From a checkpoint of a small mixture-of-experts model trained on Wikipedia.
Size: 13 layers, width 256, vocabulary 3515, 51.6M parameters.
Experts: 48 experts in each of 7 layers, 160 SwiGLU neurons an expert, 2 picks a token, a shared expert of 320 neurons.
Below are experts of layer 2 (counted from 0) of a mixture-of-experts language model. Rows are named router (the router's row for the expert), gate (a neuron's input weights, with its number), up (a neuron's input weights, with its number), down (a neuron's output weights, with its number) and show model dimensions 0-127. Each number is 128 + 24 x the weight over its row's rms, rounded and kept within 0 to 255.
After each expert's rows: "mostly gets" lists some tokens that are sent to it at least half of the time; "raises" lists some tokens whose logits its average output raises strongly, later layers aside. This comes from a sample of Wikipedia text that the model never trained on.

# expert 20
router [105 118 163 120 113  91 150 109 132 152 113 120 121 105 107 136 102 126 153 116 113 150 151 114  92 131 109 110 132 123 166 128 105 134 122 113 161 158 155 134 154 149 150 161 130  87 118 108 125 172  90 160 119  85 144 127 139 117 123 101 122 137 138  93 111 150 127 118 146 126 134 129 125 110 127 132 148 124 129 163 150 134 144 102 126  97 123 103  86 133 108 137 152 145 140 159 132 130 162 120 145 175 153  99 151 183 127 101 113  99  96 169 131 150 156 133 117 129 158  94  95 118 157 160 149 105 119 105]
gate0 [ 93 157 117 141 180 149 141 158 138 133 145 135 128 166 199 137  94 131 101 181 133 140 128 133 140 160 173 128 156 122 126 161 124 177 159 102 101 114 105  99 155 173 128 186 115 115 120 104 140 122 118 145 158 141 102 124 150  82  93 167 134 106 160 113 107 150 130 105 148 141 147 168 134 136 143 134 123 116 132 139 158 102 135 123 129  93 116 119 111  89 136 104  76 120 152 123 105 118 133 138 133 156 143 155 151 164  90 118 158 142 123 119 117 140 110 123 150 130 137 122 132 123  77 101 188 123 126 140]
up0 [176  97 165 135  98  88 113 106 131 126 122 121 117  88  64 107 134 134 174  98 127 120 140 111  95  92 100 119 141 144 115 101 156  82 104 133 141 119 157 162 133  70 152  91 143 165 146 169 136 113 128 135 114 132 157 144 142 178 137  90 132 135  93 114 158 103 130 143 111  92 136 103 109 131 139 121 152 130 133 121  96 155 115 150 140 157 134 153 148 150  97 155 157 149 134 135 146 125 124 103  95  99 119 122  73  87 149 138 105  99 123 134 133 111 151  95 111 144 119 126 137 144 161 141  76 120 128 112]
down0 [197 138 132 151 142 107  99 120 155 119 139 108 112 115 121 136 186  84 178 162 123 150 127 113  88 138 132 123 107  95 119 124 105 140 129 142 132 146 121 135 118 112 146 143 170 125 135 124 135 109 169  84 124 140 166 109 119 130 149 125 103 131 135 152 108 161 155 119 121 100  74 140 145 161 133  97  57 132 121 160  86  51 143 120  96 111 111 154 136 127 129 122 118 128 119 158 151 122 124  98  95 166 130 111 120 177 123 186 101 122 103 125 114 159 129 139 127 137 126 182 132 189 104 158 116 139  94 135]
mostly gets: ".", ").", " .", ".\"", "\".", ".,"
raises: " They", " This", " It", " There", " He", " In"

# expert 45
router [166 172 112 113 128 137 116 169  93 120 147  72 152 138 125 178  90 120 168 137 132 116 137 129 157  92 129 142  85 138 137 115 159 134 126 168 164 120 137  85 127 145 136 121 149  98  83 162 127 114 139 124 118 155  99 128 130 155 147  98 171 144 155  72 136 124 152 141 118 137 103 123 135  86 104 168 112 112 110 104 183 132 152 150 152 133  94 122 102 121 164 115 159 156 105 116 106 145 139 140 102  99 136 156 108 153 111 114 142 118 155 131 154 151 102 169 140 162 128 145 170 149 136 143 117  97 134 126]
gate0 [169  76 110 131 121 124 114 148 147  96 179 114  99 116 124  83 161 100  77 125  94 161 134  79 127 142 120 132 149 142 180 157 121 140 117 123 120 131 119 105 109 159 127  81 143  99 120 150 171 130 130 113 134  97 139 136 118 132 163  80 102 155 120 109 111 164 110 114 121 108 133 148 108 110 100 129 103 113 109 139 136 150 127 104 100 136 152 118 160 124 138 127 105 168 160 111 130 140 122 131 123 148  95 138 124  84 125 140  99  79 125  87 160 170 113 113 127 150 104 136 121 118 136 130  80 127 114 157]
up0 [173  71  78 131 168 125 123 147 131 115 163 132 129 101 125  95 150  96  87 123 102 171 168  97 123 129 127 125 127 114 174 140 102 138 131 110 108 133 135 101 130 157 176 121 119  98 132 149 146 131 133  99 140 121 154 135 135 135 112  90  95 148 165 105 130 164 103 101 115 107 133 151 151 127 116 137 115 121 122 150 104 158 121 105 141 108 150 131 174 111 128 110  87 149 170 150 110 147 113 149 130 183 106 145 144 102 136 147 125 108 120  95 109 135 108 101 140 157 112 141 152 141 118 120 100 162 100 167]
down0 [ 81 133  68 133 122 127 180  98 109 105 136 126 100 101 106 138 126 107 151 137 192 147  71 124 130  87 133 192 127 120 116 142 114 112 154 114 131 123 120  64 129 121 163  77 110 166 172 125 143 165 105 144  97 145 118 168 148 133 140 157 156 109 126 125 146  99 155 129 112 142 109 100 108 105 142 187 147 126 132 153 139 183 106 136 122 113 152 123 111  97 163 106 154 132 115 139  89 153 153 136 149 130 146 141 127 139 108 116  99 141  89 192 125 148 112 117 106 131 128 114 116 113 196 119 104 138 119 114]
mostly gets: " m", " W", " Man", "und", " acc", "ris"
raises: "er", "us", "el", "ount", "ent", "is"

# expert 39
router [109 169 113 124 111 128 135 157 133 147 104 151 154 149 108 118 109 118 103 153 128 148  79 115 133 104 134 132 173 114 117 146 140  76 130 133 118 154 157 134 139 125 106  87 114 154 142 132 115 153 151 141 120 141 106 156 125  96 153 122 157 178 124 142 102 136 135 118  87 150 149 129 140 158 123 174 111 120 128  86 147 151 136 130 192 154 125 127 124 141 161 142  82  79  83 156 125 135 126 168 151 161  93 133 111 124 104 104  94 114  89 141 140 105 151 118  93 116 139 134 135 137 102 147 155 174 123 148]
gate0 [165 128 147 140 117 134 124 131 117 153 144 110 153 119 124 138 137  73  96 112 100  88  76 143 163  95 180  87 121  95  79 125 167 135 116 100 126  86  95 126 103 142 136 128 123 137 115 138 148 101 117 130 155 139 119 123 107 102 133 144 162 140 120 136 126 130  89 159 102 138 129 140 121 114 154  90 122  83 152 151 148 104 178 109 146 169 137  96 160 112 110 127 178 102 110 103 148  76 109 152 124 139 123 169 106 139 145 171 151 168 121 170  86 127 132 120 147  97 136 154  97 113 126 123 124 119 118 163]
up0 [177 118 158 170 141 114 127 129 119 139 109 104 136 107 101 120 143  77 113  90 113 103 121  97 125 105 159  84 109  75  97 119 144 109 128 126 126 143 108 129 125 142 159 129 184 106 132 112 171 105 123 102 154 136 115 105  88 166 125 153 142 158 100 132 127  93 132 122 125 107 170 130 108  86 139 134 125  99 148 139 128  94 133 100 143 163 127 106 140 117  98 112 150 142 158 112 125 109 124 172 114 103  91 156 103 128 145 137 133 149 130 192 125 115 151 132 151 106 137 123 103 116 146 116 130 138 152 122]
down0 [ 81 170 102 110 150 116 120 130 146 146 145 151 173 126 125 114 141 119  98 104 153 107 131 126 118  83 127  97 104 112 162 138  86 117  87 136 113 135 154  98 148  96  89 111 127 112 117 132 160  95  92 124  93 149 122 140 149 152 111 141 114 146 138 147  61 156 129 120 152 104 166 139 138 138 156 127 162 160 139 127 146 144 137 148 117 122 133 138 150 123 159 132 137 142 109 173 154 128 110  88 121 160  79 137 119 151 143 126 102 142 156 154 108 130 124 118 136  54  82  65 112  38 146 156 138 127 159 102]
mostly gets: "o", "a", "io", " No", "i", "u"
raises: "fter", "ise", "q", "ft", "hn", "is"

# expert 19
router [132 150 133 156  89 162  80 152 106 118  73 187 130 144  73 139 138 121 115 130 125 161 130 119  98 147 108 148 132 151 113 168 161 124  85 103 111 138 107  87  97 133 115 149 126 109 108 122 142 123 155 124  87 142 161 138 165 119 127 143 129 138 133 126 109 118 119 117 180 149  98  81  81  97 120 124 135 135 146 127 147 133 138 137  85  90 117 134 182 132 152 151 130 124 118 129 107 136 132 122 176 121  74 162 130  99 131 129  96 136 151 134 121 144 117  91  86 155 106 114 137 125  89  92 121 145 138 111]
gate0 [125  89 166  76 125  96 137 139 163  76 107 135  94 130 132 112 130 138 139 110 103 154 104 118 130  82 110 114 119 130 146 104 143 104 116 117 109  50 120 144 101 108 126 144  85 129 135 138 110 131  96  86 135 156 139 163 167 115 137 126 133 107 152 133 163 154 140 134 160 146 106  94 125 122 154 119 146 109 164 151 128 138 112 107 146  70  94 160 113 130 145 101 109 123  92 132 101 201 144 150 162 108 144 145 142 162 139 105  95 151 108 177 113 118 156 142 129 123 146 146 133 118 132 139 122 113 155 110]
up0 [132  81 135 117 189 113 151 140 162 128 131 147  99 136 118 135 110 134 138  95 124 139 129 122 149 127 128 123 160 153 117 119 166  97 134 133 104  76  99 125  84 112 128 143 123 119 164 118 140 120  77  82 135 123 121 140 150  75 138 134 149  95 164 118 141  92 125 120 105 139 168 123 117  91 120 121 126  99 160 114 126 118 109 129 164  73 116 168 184 112 167 101 104 129  55 134 107 106 156 127 134 120 143 107 142 150 122 149 137  64 128 148 124 153 111 127 111 131 141 125 158 161 119 132 103 122 145 142]
down0 [143 120 102 126 158 146 107 161 113 168 119 147 126 115 164 159 119 133 148 114 107 103 106  85 134 141  88 122 163 153  96  99 147 123 124 122 147  95 133 153 167 155 144 148  99 138  81 143  96 123 147  99 125 155 161 155 151 121 101 136 119 137 141 107 139 142 158 154 106 158  92 142 115 159 131 115 128 176 119 128  84 126  60  91 127 114  93  89 131 109 106 125 122 140 143 100 108 135 150  89  98 147 153  82  94 162 112  89 133 166 175 141 106 119 126 187 125 105 110 165 103  80  95 140 120 116 110  95]
mostly gets: " st", " St", " his", " her", " their", " ch"
raises: "ain", "art", "at", "an", "av"

# expert 16
router [ 85 118 131 108 153 141 153 144 146 177 118 110  84 149 113  93 142 123 124 162 133 127 118  78 120 154 143  79 133 144 152  92 101 104 148 131 160 139 128 102 148 155 170 132 110 144  93 162 147 117 119 131 165 137 156 157 109  87 146  78 110 136 152 118 164 127 121  97 129 176 132 132 134 162 144 131 168 167 159 142  96 166 157 109 128 113 140  95 139 125 100 170 133 155 146 122 157 139 110 135 130 126 136 139 151 122 128 111 131 155 106 131 154 116 112 104 160 142  90 126  95 110 170 114 139 118  79 122]
gate0 [167 184 149  96 105 140 157 121 159  99 129 125  86 136 132 122  86 140 108  91 151 128 131  95 118 149 146 143  78  99 125 142 117 159 133  83 128 108 128 123 148 148 144  88 109 143 140 120 145 117 138 113 146 124 114  94  79 134 148 107 141 121 100 134 125 135 141 134 106 149 140 158 128 124 108 114 110 124 136  85 138 131 151 155 140 130 146 125 150 163 101 188 114 140  76 124 130 104  85 103 129 112  82 108 142 122 136 142 154 123 126 113 132 121 114 102  89 123 116 130 160  82 155 138 169  50 142 135]
up0 [125  82 138 160 120 136 137 144  73 128  88 155 180 123 118 167 143 142 137 164 119 129 136 156 152 103 116 104 189 164  96 137 113 121 129 129 106  77 123 130 148 135  94 134 171  93 119 140 119 150 106 157 161  86 124 107 140 126 136 171 122 119 152 124  95 123 143 119 142 129 151  85 153 150 154 148 155 140 130 116 149 139 107 134 144 120 130 128 106 128 149 134 158 127 125 160 111 141 142 166 119 117 153 158 107 107 127 117 106 106 120 166 127 128 169 150 147  88 145 110  70 131 119 111 117 141 146 137]
down0 [126 129 142 126 110  86 145 125 123 193 162  81 139 173 151 110 102 103 145  85 151  90 135 135 107 106 130  81  86 169 131 140 105 157 153 102 125 134 140  74 120 138 130 136 155 126 107 139  87 126  89 122 149 117 163 121 117 131 146 118 108  90 132  86 144 135 146 110 105 123 171 122 111 131 142 153 124 203  82 139 145  78 135 110 159 164 152 108 113 123 147  91 108 122 115 115 114  99 142 117 124 165 134 121  81 118 149 128 114 161 148 133 171 114 137 137 109 123 144  81 154 140 101 136 106 116 145 137]
mostly gets: "|---|---|---|---", "\n", "|---|---|---|---|", "|---|---|"
raises: "|", "\n", "    ", "  ", "|---|---|---|---|", "-"

# expert 18
router [117 119  83 150 141 126 136 147 137 104 146 124 102 127 136 156 128 124 137 157 100 118 122 149 139 155 107 108 119 153 112 157  87 174 103 117 159 123 118 124 109 117 108 111 125 136 119 165 160 135 139 158 139 181 110 153 141 131 145 102 118 140 132 130 120 150  77 107  98 152 105 176 171 117 149 136 160 130 126 122  98 135 157 118  98 154 106 138 119  99 115 128 145 132 139 152 165 151 105 144 158 146 119 171  97 123 140 123 119 134  92 135 127 151 146 159 164 111 137 132 127 140 123  74 130 128 120 135]
gate0 [129 128 146 113 144 108 129 120 132 133 120 126 144 143 156 113 139 100 136 162 114 160 142 129 129 140 162 108  75 148 113 127  95 131 116 126  89 130  89 122  96  95 128 170 124 160 129 130 165 132 112 103 152 159 117 108 169 103 118 145  83 191 146 129 117 129 155  93 144 118 144 137 162 143 158 129 158 165 154 117 134 174 126  82 122  71 133 132 153 148 138 122 115  67 136 136 139 118 155  84 173 107 116 104 124 136 146  98 123 110 124 144 115 153 143 143 100 159 120 133 158 102 148 111 110 112 155 146]
up0 [130 114 101 133 114 111 108 124 114 151 114 111  90  76 106 116 129 148 132  90 160 125 116 128 130 132  89 143 152  87 151 149 167 114 135 149 173 106 172 133 119 147 117 118 133  80 125 117 106 127 160 114  90 123 140 168  89 124 144 128 170  95  99 155 141 116 156 161 137 151 100 118 128 115  98 121 107  80  84 145 122 112 128 158 124 198 127 127 114  89 103 138 108 169  95 130 106 128  98 189  94 147 137 148 153 112  93 127 135 137 137 105 124  99 122 114 138  98 123 134  77 166 113 137 132 128 104  94]
down0 [132 135 146 127 115 127 137 171  93 145  91 126 171 139 132 148 153 136 138 129 143 124 125 165  84 137 115 105  99 145 132 127 155 114  86 104 103 155 114  79 113 142 146 124 146 132 130 123 147  86 122 113 128 124  98 147 142 124 131 147  66  96 110 137 119  94 119 109 151 160 145 160 136 174 133 118 108 144 104 184 135 147 102 123 122 134 161 170 170 147  95 108 112 109 116 107 157 131 125 121 117 151 145 162 165 127 136 129  82  75 155 169 101 109 153 166  87 136 144 157 156 125 100 122 146  83 146 127]
mostly gets: "ob", "ip", "op", "ep", "eb", "up"
raises: "s", "ers", "it", "les", "sy", "e"

# expert 10
router [134 108 139 119 140 141 140 150 126 105  93 126 114 132 147 102 114 118 124 139 106 119 133 160 110 103 130 141 133 130 101 112 129 117 174 126 157 104 169 104 110  95 118  97 153 163  94 169 136  93  83 122 136 126 119 157 148  83 127 115 175 143 122  96 101 147 153 123 121 135 117 109 124 120 129 165 117 109  81 197 125 126 131 137 101  80  81 118 122  98 129  97 117 169 142 142 155  83  85 115 147 141 133  96 124  75 114 151  95 118  76 120 102  69 121 153 123  87  90 125 107 110 141 135 119  87 116 129]
gate5 [140 120 130 142 147  95 140 129 143 111 128 149 165 112  76 114 105 149 152 157  82 106 139 107 161 154 139 149 125 123 177  64 102 139  92 122 158 148 127 154 118 125 183 122 148 130 101 101 155  96 141 155 155 127 140  98 118 110 108 119 184 112 141 108 172  81 130 130 158 110 101 114 120 127 125 185 121 137 143  93 151 127 134 156 145 150 121 130 103 116 128 119 126 113 158 157 135 100 137 128 137 147 121 139 142 138 117 111 145 102 157 122 145 141 152 132 133  88 129 148 139  68 160 151 125 114 154  91]
up5 [126 117 144 164 121 124 130 169  93  78 142 154 107  90 125 123 100 130 114  88 135 130 126 162 114 170 123  62 105 140 115 113  76  85 121 127 114 167 116 118 168 138 127 104 164 160 108 165 125 101 120 130 142 127 134 120 117 131 133 130 155  95 181 120 142 114  97 123  94  89 117 112 117  54 175 178 132 165 111 112 146 113 135 132 140 119 114 163  78 110  97 127 120 134 123 157 126 109 116 135 168 161 161 160 145 137  90 126 108  86 109 148  92 135  85 124 120 121 158 116 129 149 145 133 139 116 169 153]
down5 [129 133 110 160 135 121 123  91 106 132 142 179  93 154 141 136 136  77 123 102 129 100  70 108 127 106 101 120 112 149 126 141 138 121 156 170 106 134  90 123 129 144 109 110 137  99  86 104 153  96 139 125 117  89 151 140 134 151 133 176  94 128 109 118 116 109 138 119 129 152 147  84 102 129 109 123 119  75 104 119 144 131 100  81  88 118 108  99 123  88 106 117  95 154 111 165 103 118 117 114 185  93 111 120 132 125 125 149 162 161 134 151 103 165 136 124 121  72  89 127 141 157 133 136 143 116 134 171]
mostly gets: " ", " Pro", "Pro", " Spec", " Rele", "  "
raises: "1", "2", "ordin", "ice", "3", "9"

# expert 3
router [139 150 165 183 159 190  60 124 164 130 125 152 130  80 131  72 113 106 104 112 140 137 152 125 105 126 107 113 105 113 140 158 123  64 163 123 120 104 108 159 131 151 154 145 169 135 130 120 126 120 177 121 158 149 163 153 149 113 130 161 152  93 155  88 117 139 122  94 151 120 162 109 127 143 192 126 165 154 157 119 155 137 147  94 137 140 124 147 127 117 122 136 137 125 118 109 153 103 109  89 111 103 159 124 128 116 138 133 113 157 133 138 144 112 112 128 113 100 139 143 115 130 175 133 144 109 114  94]
gate0 [141 135 121 130 109 112 154 121 130 126 148 129 136 143 140 120 128 112 126 149 131 145  92 102 146 119 129 149 104 122  78 126 132 127 109 130 152 176 127 137 158 144 154  75 138 140 128 141 120 159 139 136  80 109 119  89 176  96 103 179  93 135 114  78 157 159 121 176  97 145 126 112 123 164 117 166 112 142  95 132  95 121 110 101 102  82  94 139  83 163 107 137 166 128 137 142 126 133 102 149 165 142 130 152 152 126 108 117 125 148 111 150 117 126 101 136 155 121 100 154 132 147 127 146  83 164 121  76]
up0 [102 106 158 132 102 181 113 137 133 150 114 100 151  96 134 120 100 128 124  70  90 119 131 153 101 134 130 120 115 151 162 109  82 126 100 121 101 114 106 112  84 162 117 147 141  80 158  87 173  93 110 147 109 164 136 159 122 134 133  78 166 138 135 167 117  89 131  96 141 126 137 125 138 116 116  86 158 118 198 139 140 146 140 162 144 129 138  96 214 114 126 164 114 124 100 119 136 109 119  81  69  98 127 116 118 148 170 160 134 110 112  76 147 132 130 112 116 127 138  97  89 122 116 102 120 123 123 157]
down0 [136 112 150 166 133 151  88  91 132 125 118 122 130 161 145 169 131 127  74 108 120 131 129 134 122 104 111  55  62 133  98 100 125 141 145 107  96 176 126 102 141 129 115 128  82 125 127  98 169 150 116 164  89  90 129 117 184 155 121 128 155 126 135 120 138 152 136 119 155 142 151 122 101 139 120 147 139 123 141 133 126  97 138 136 148 169 146 124 157 147 134 127 120 128 157 157 133 162 132 109 147 120 123 196 136 119 129 143  94 127  85 138 111 118 121 109 104 139 138 163 119 171 144 130  85 120 106 149]
mostly gets: "2", "1", "3"
raises: "0", "8", "6", "nd", "9", "rd"

# expert 28
router [136 132 129 121  79 142 139 144  90  66 121 158 110 125 104 131 125 159 138  79 124 117 179 135 105 121 125 143 138 154  91 158 143 118 110 125 120 122 135 143 167  93 122 128 107 107  90 135 151 121 125 110  92 121 107 128 105 181  98  92 139 165 126 112 177 157 141 165 149 138 106 117 159 132 148  97 118 163 124 118 107 104 117 103 117  99 152 147 129 163 141 112  98 100 117 110 146 150  92 163 174 156 108 107 161  94 148 122 141  88 122 163 113 124 125 123 105 122 163 122 121 165 153 132 127  83 146 123]
gate5 [149 133 113 117 135 121  82 161 132 173 148  87 110 147 146 137 111 159 162 133 118 153 109  96 124 107 108 119 126 114 168 174 149 104 134 159 140 159 105 117 130 121  91 142  89  81  79  93 107 150 116 124 104 124 151 169 172 123 102 143 103 109 119 169 152 169 123 125  96 162 109 154 143 127 129  84 150 100 110 134 123 112 128 128 118 171 141 156  92 114 128 117 136 129  87  91 140 139 141 138 133 157 132 153  79  94 150 110 114 128 124 120 127 142 114 136 149 123 164 132 183 122 176 104 157 132  97  48]
up5 [167 115 114 125 113 122 116 173 130 137 165 110 100 119 146 124 123 132 113 155 113 140 129  94 116 142 135 101  85 122 145 178 120 105 121 164 103 145 132 126 125 101 117 133 109  77 100  85 130 144 100 144 127 139 122 142 166 138 136 134 114 153  90 118 170 153 107 157 121 155  83 113 149 163  98  64 125  95 109  98 118  84 118 153  94 123 170 172 107 153 123 122 121 127  94 114 153 119 119 115 173 162 149 173  89 110 141 109  86 131 161 105  86 147 128 111 129 129 122 142 176 121 192 112 128 127  85  79]
down5 [ 99 119  96 171 118  91 107  95  99 136 129 122 122 127 116 160 138 164 103  80 175 143 123 101 154 138 112 100 112 142 152 106  88 133 158 135 180 152 149 140 151 139 105 114 112 140 125 137 121 143 102 143 133 132 136 171 172 115  90  98 130 181 161 106 168 104 103 135 167 128 130 113 128 104  78  84  70 127 115 118 135  97 136  88 120  91 116 105 101  71 133 115 141 120 105  98 133  85 115 137 160 162 106 164 138 123 115 115 122 147  96 114 138 142 143 125 151 100 147 100 110 132 145 117 115 102 153  95]
mostly gets: " h", "k", "end", "ry", "ow", "ok"
raises: "y", "ot", "al", "ab", "ing", "om"

# expert 0
router [ 90 119 134 115 119 128  91  98 161 151 150 119 127 162  98 158 118 124 111  93 131 122 162 132 134 112 137 109 126 156  99 144 103 125 105 111  96 137 132 106 147 142 126 131 107 136 156 139 125 130 130 110  75 131 130 162  84 170 103 152 127 122 152 142 169 122 103 104  93 157 114 127 132 146 124 134 127 126 142 112 120 115 128 176  87 116 149  94 110 118 137 125 116 187  90 111 133  82  85 117 129 151 119 142  89 145  97 110 138 163 164 145 148 137 120 167 139 124  99 121 157 113 138 168 122  94 137 141]
gate0 [ 98 118 140 115 139 170 111 106 110 116 123 160  79 155 108 139 125 120 153 136 127 115 156 150 162 125 142 110 100 135 115  73 151 109 166 126  98 139  96 101 184 129 159 154 152  67  90 139 138  76  96 107 119 121 152 144 108 126 127 142 120 111 137  95 150 149  83  85 119 147 113 109 128 125 140 120 124 179 139 114 133 154 116 139 152 137 154 173 128 140  91 136 104 151 138 143  83 152 134 107 115 141 108 112 140 162 100 162 124 179 155  89 153 128 154 158 156 139 116 147 102 152 137 132 117 149 115 181]
up0 [ 91 160  92 130 140 134 120 161 146 162 101 129 179 101 159 194 135 133  99 147 129  85 141  89  87 148 112 102 115 111 105 127 117 118 144 129 119 143 138 123 132 129 123 141 101 138 116  98  88 138 115 123 143 158 129 109 119  98 145 116 131 151 103 135 129 133  91 154  58 121 157 113 120 119 127 140 148  93 105 146 153 153 134 150 130 135 114  94 130 170 148 104 111 105 161 150  76  69 109 137 162 137 158 129 115 128 109 135 118 121  95 147 109 161 157 157 119 127  80 111 135 147  90 152 155 113 132 103]
down0 [108 140 145 189 133 143  97 115 137  97 116  94 185 130 164 157 139 181 146 169 124 154 131 120 106 107 115 123 140  97 166 131 128 145 139 113 134 156 150 137  94 128 136 156  93 129 139 112 121 135 144 129 150  98 164 127 120 124 122 134 112 131 155 121 103 167 176 153 131  84 200 157 148 150  97 147  93 164 147 146  98 139 118 153 129 127 193 112 125 150 139 154  99 127  67 135 157 136 135 143 149  94 104 134 130  88 104 125 149 116 100 150 128 156 104 128 121  95 105 108 138 170 134 165 120 101 101 132]
mostly gets: "th", "ay", " G", " Th", " Be", "ith"
raises: "ing", "an", "ana", "ol", "ou"

# expert 14
router [ 98 108  91  92 110 122 108 143 176 186  84 120 141 138 177 125 138 148 188 124 141 108 135  98 112 120 154 102 138 119 153 113 136 149 148 121 158 165 133 164 164 180 162 121 107 127 131 136  96 103 131 136 125 127 134 147 132 127 132 129 136 151 139 122 154 158 154  90 141 140 151 104 136 128 162 146 119 113 138 134 155 166 158  99 135 172 143 133 148 168 106 107 132 166 155 134 134 131 137 138  82 141 130 146 133 101 131 124 155 134 126 139  96 123 145  89 136 133 108 109 131  88 162 123 115 170  89 107]
gate0 [158 108 113 111 140 128 109 115 126  72  83  81 133 105 132 148 147 162 102 127 127  93 155  82 100 129 152 123 135  93 141 101 129 122  87 163 138 129 142 113 136 157 136 164 132  88 167 136 153  80 122 187 102 121 120 110 147 141 143 128 133 135 136 115 121 101 113 133 131 111 141  99 160 117 118 103 115 182 132 115 142 129 108 114 182  95 135 143 124 114  99 122  82 129 110  92  61 127 128 121 114 126 101 144 144 116 121 181 119 115 116 108 141 148 147 149 126 147 138 158 100 128 143 120 108 141 118 113]
up0 [148 100 130 139 145 122  90 108 125  70  98 104 134 117 120 144 146 157 113 120 153 111 168  93 130 146 156 120 147  90 125 113 135 104  72 162 122 102 183 110 120 174 142 132 151  88 150 142 148 100 146 197 104 138 122 135 146 146 151 139 143 110 156 117  94 110 108 142 136  99 152 125 148 125 131  97 124 153 148 117 131 118 119 141 153 127 166 159 162 121 122 116 118 126  88 113  91 117 167 124 103 134 126 144 135 109 112 152 101 110 144 115 115 163 164 134 131 167 145 157  91 123 141 125 113 122 104 109]
down0 [ 80 149 138 150 132 103 134 164 113 139 132 116 142  85 142 165 128  82  99 120  98 122 127 115 149  98 126 127 140 167  74 124 103 141 136 129 146 138 128 144 160  66 164 108 107 132 113 188 100 175 110 121 129 112 101 117 141 119 143 157 150 121 160 133  87  97 154 124 140 171 137 123 113 133 124  95 109 137 123 119 137  67 155 118 103 187 113 162 111 114 121 119 141 119 111 109 147 107 124 153 115 116 151 101 132  92 133 100 125 126 128 147  91 160 143  97 141 127 141  67 100  96 143 153 104 180 117 125]
mostly gets: "\n", "|---|---|---|---", "|---|---|---|---|", "|---|---|---|---|---|---|", "|---|---|---|", "|---|---|---|---|---|"
raises: "|", "===", "In", "====", "M", "=="

# expert 17
router [189 136  90 121 106 136 147 127 178 145 110 146 110 114 120 145 142 140 149 159 110 103 108 118 150 119 115 175 155 125 167 116 138 151 144 139 131 136 155 128 135 148 182  92 159 165 129 120  94  76 157 162 100 165 132  94 130 135 111 148 141 110 155 153 123 130 135  98 138  96 157 154 113 153 122 155  96 118 152 125  97  76 148 153 154 132  87  74 177 102 122 133 111 132 143 140 137 151 147 149  95 127 110 144 136 128  97  91 118 154  84 168 151 148 167 119 127 148  97 139 129  88 110 130 142 108 145 153]
gate0 [130 135 106 166  69 119 110 143 125 154 144 140 127 178  99 138 156 123 123 134 135 180 155 118 153 108 127 145 105 152 168 119 149 146 143 111 113 157 141 118 168 123  98  99 207 120 134 132 125 127 135 152 165 152 136 138 129 107 138 128  95 174 125 106 143 145 118 138 110 130 108 117 142 124 142 121 120 129 170 125 158 118 111 127  86 145 125 151 108  97 121 168 103 145 115 161  98  95 164 184 106 122 135 159 156 131 138 108 140 108 120  91 183 183  90 145 116 151 120 112 112 117 100 125 132 121 133  92]
up0 [148 123 145  98 164 102 140 153 154 114 127 140 112  84 156 148  96 118 121 135 134  96 107 148 105 151 142  99 152  92  83 128  93 103 107 131 163  76 134 135 116 127 151 120  64 110 121 120 100 116 121  76  83 111 117 106 127 152 123  88 133  86 113 146 102 132 162 121 188 141 151 145  98 107 127 172 127 129 116 129  91 132 123 120 156 136 116  98 161 142 134  72 169 125 135  94 168 166 126  77 171 108 124  94 135 134 113 139 128 142 154 148  91 120 141 123 127 127 136 154 148 127 136 136 128 126 107 134]
down0 [ 93 147 100  96 122 136  64  87 148 113 120 143 100 107  81 130 137 101 103 170 139 137 142  97 138 150 156 145 160  72 146 100 118 155 135 173 113  93 116 130 123 141 122 148 139 147 121 136  97 141 122 141 113 140 112 136 111  97 120 102 109 102 111 135 148 173 147 131 166 106  79 105 148 137 118 126 162 139 140 131 120 136 148 152 119 116 132 149 108 109 144 115 113 157  99 118 103 161  98 141 162 138 140 129 141 117 138 108 173 141 155 119  85 112 112 143 114 133 154 100 131 134 135 146 142  92 121 151]
mostly gets: " season", " years", " League", " University", " film", " team"
raises: ",", ".", "'"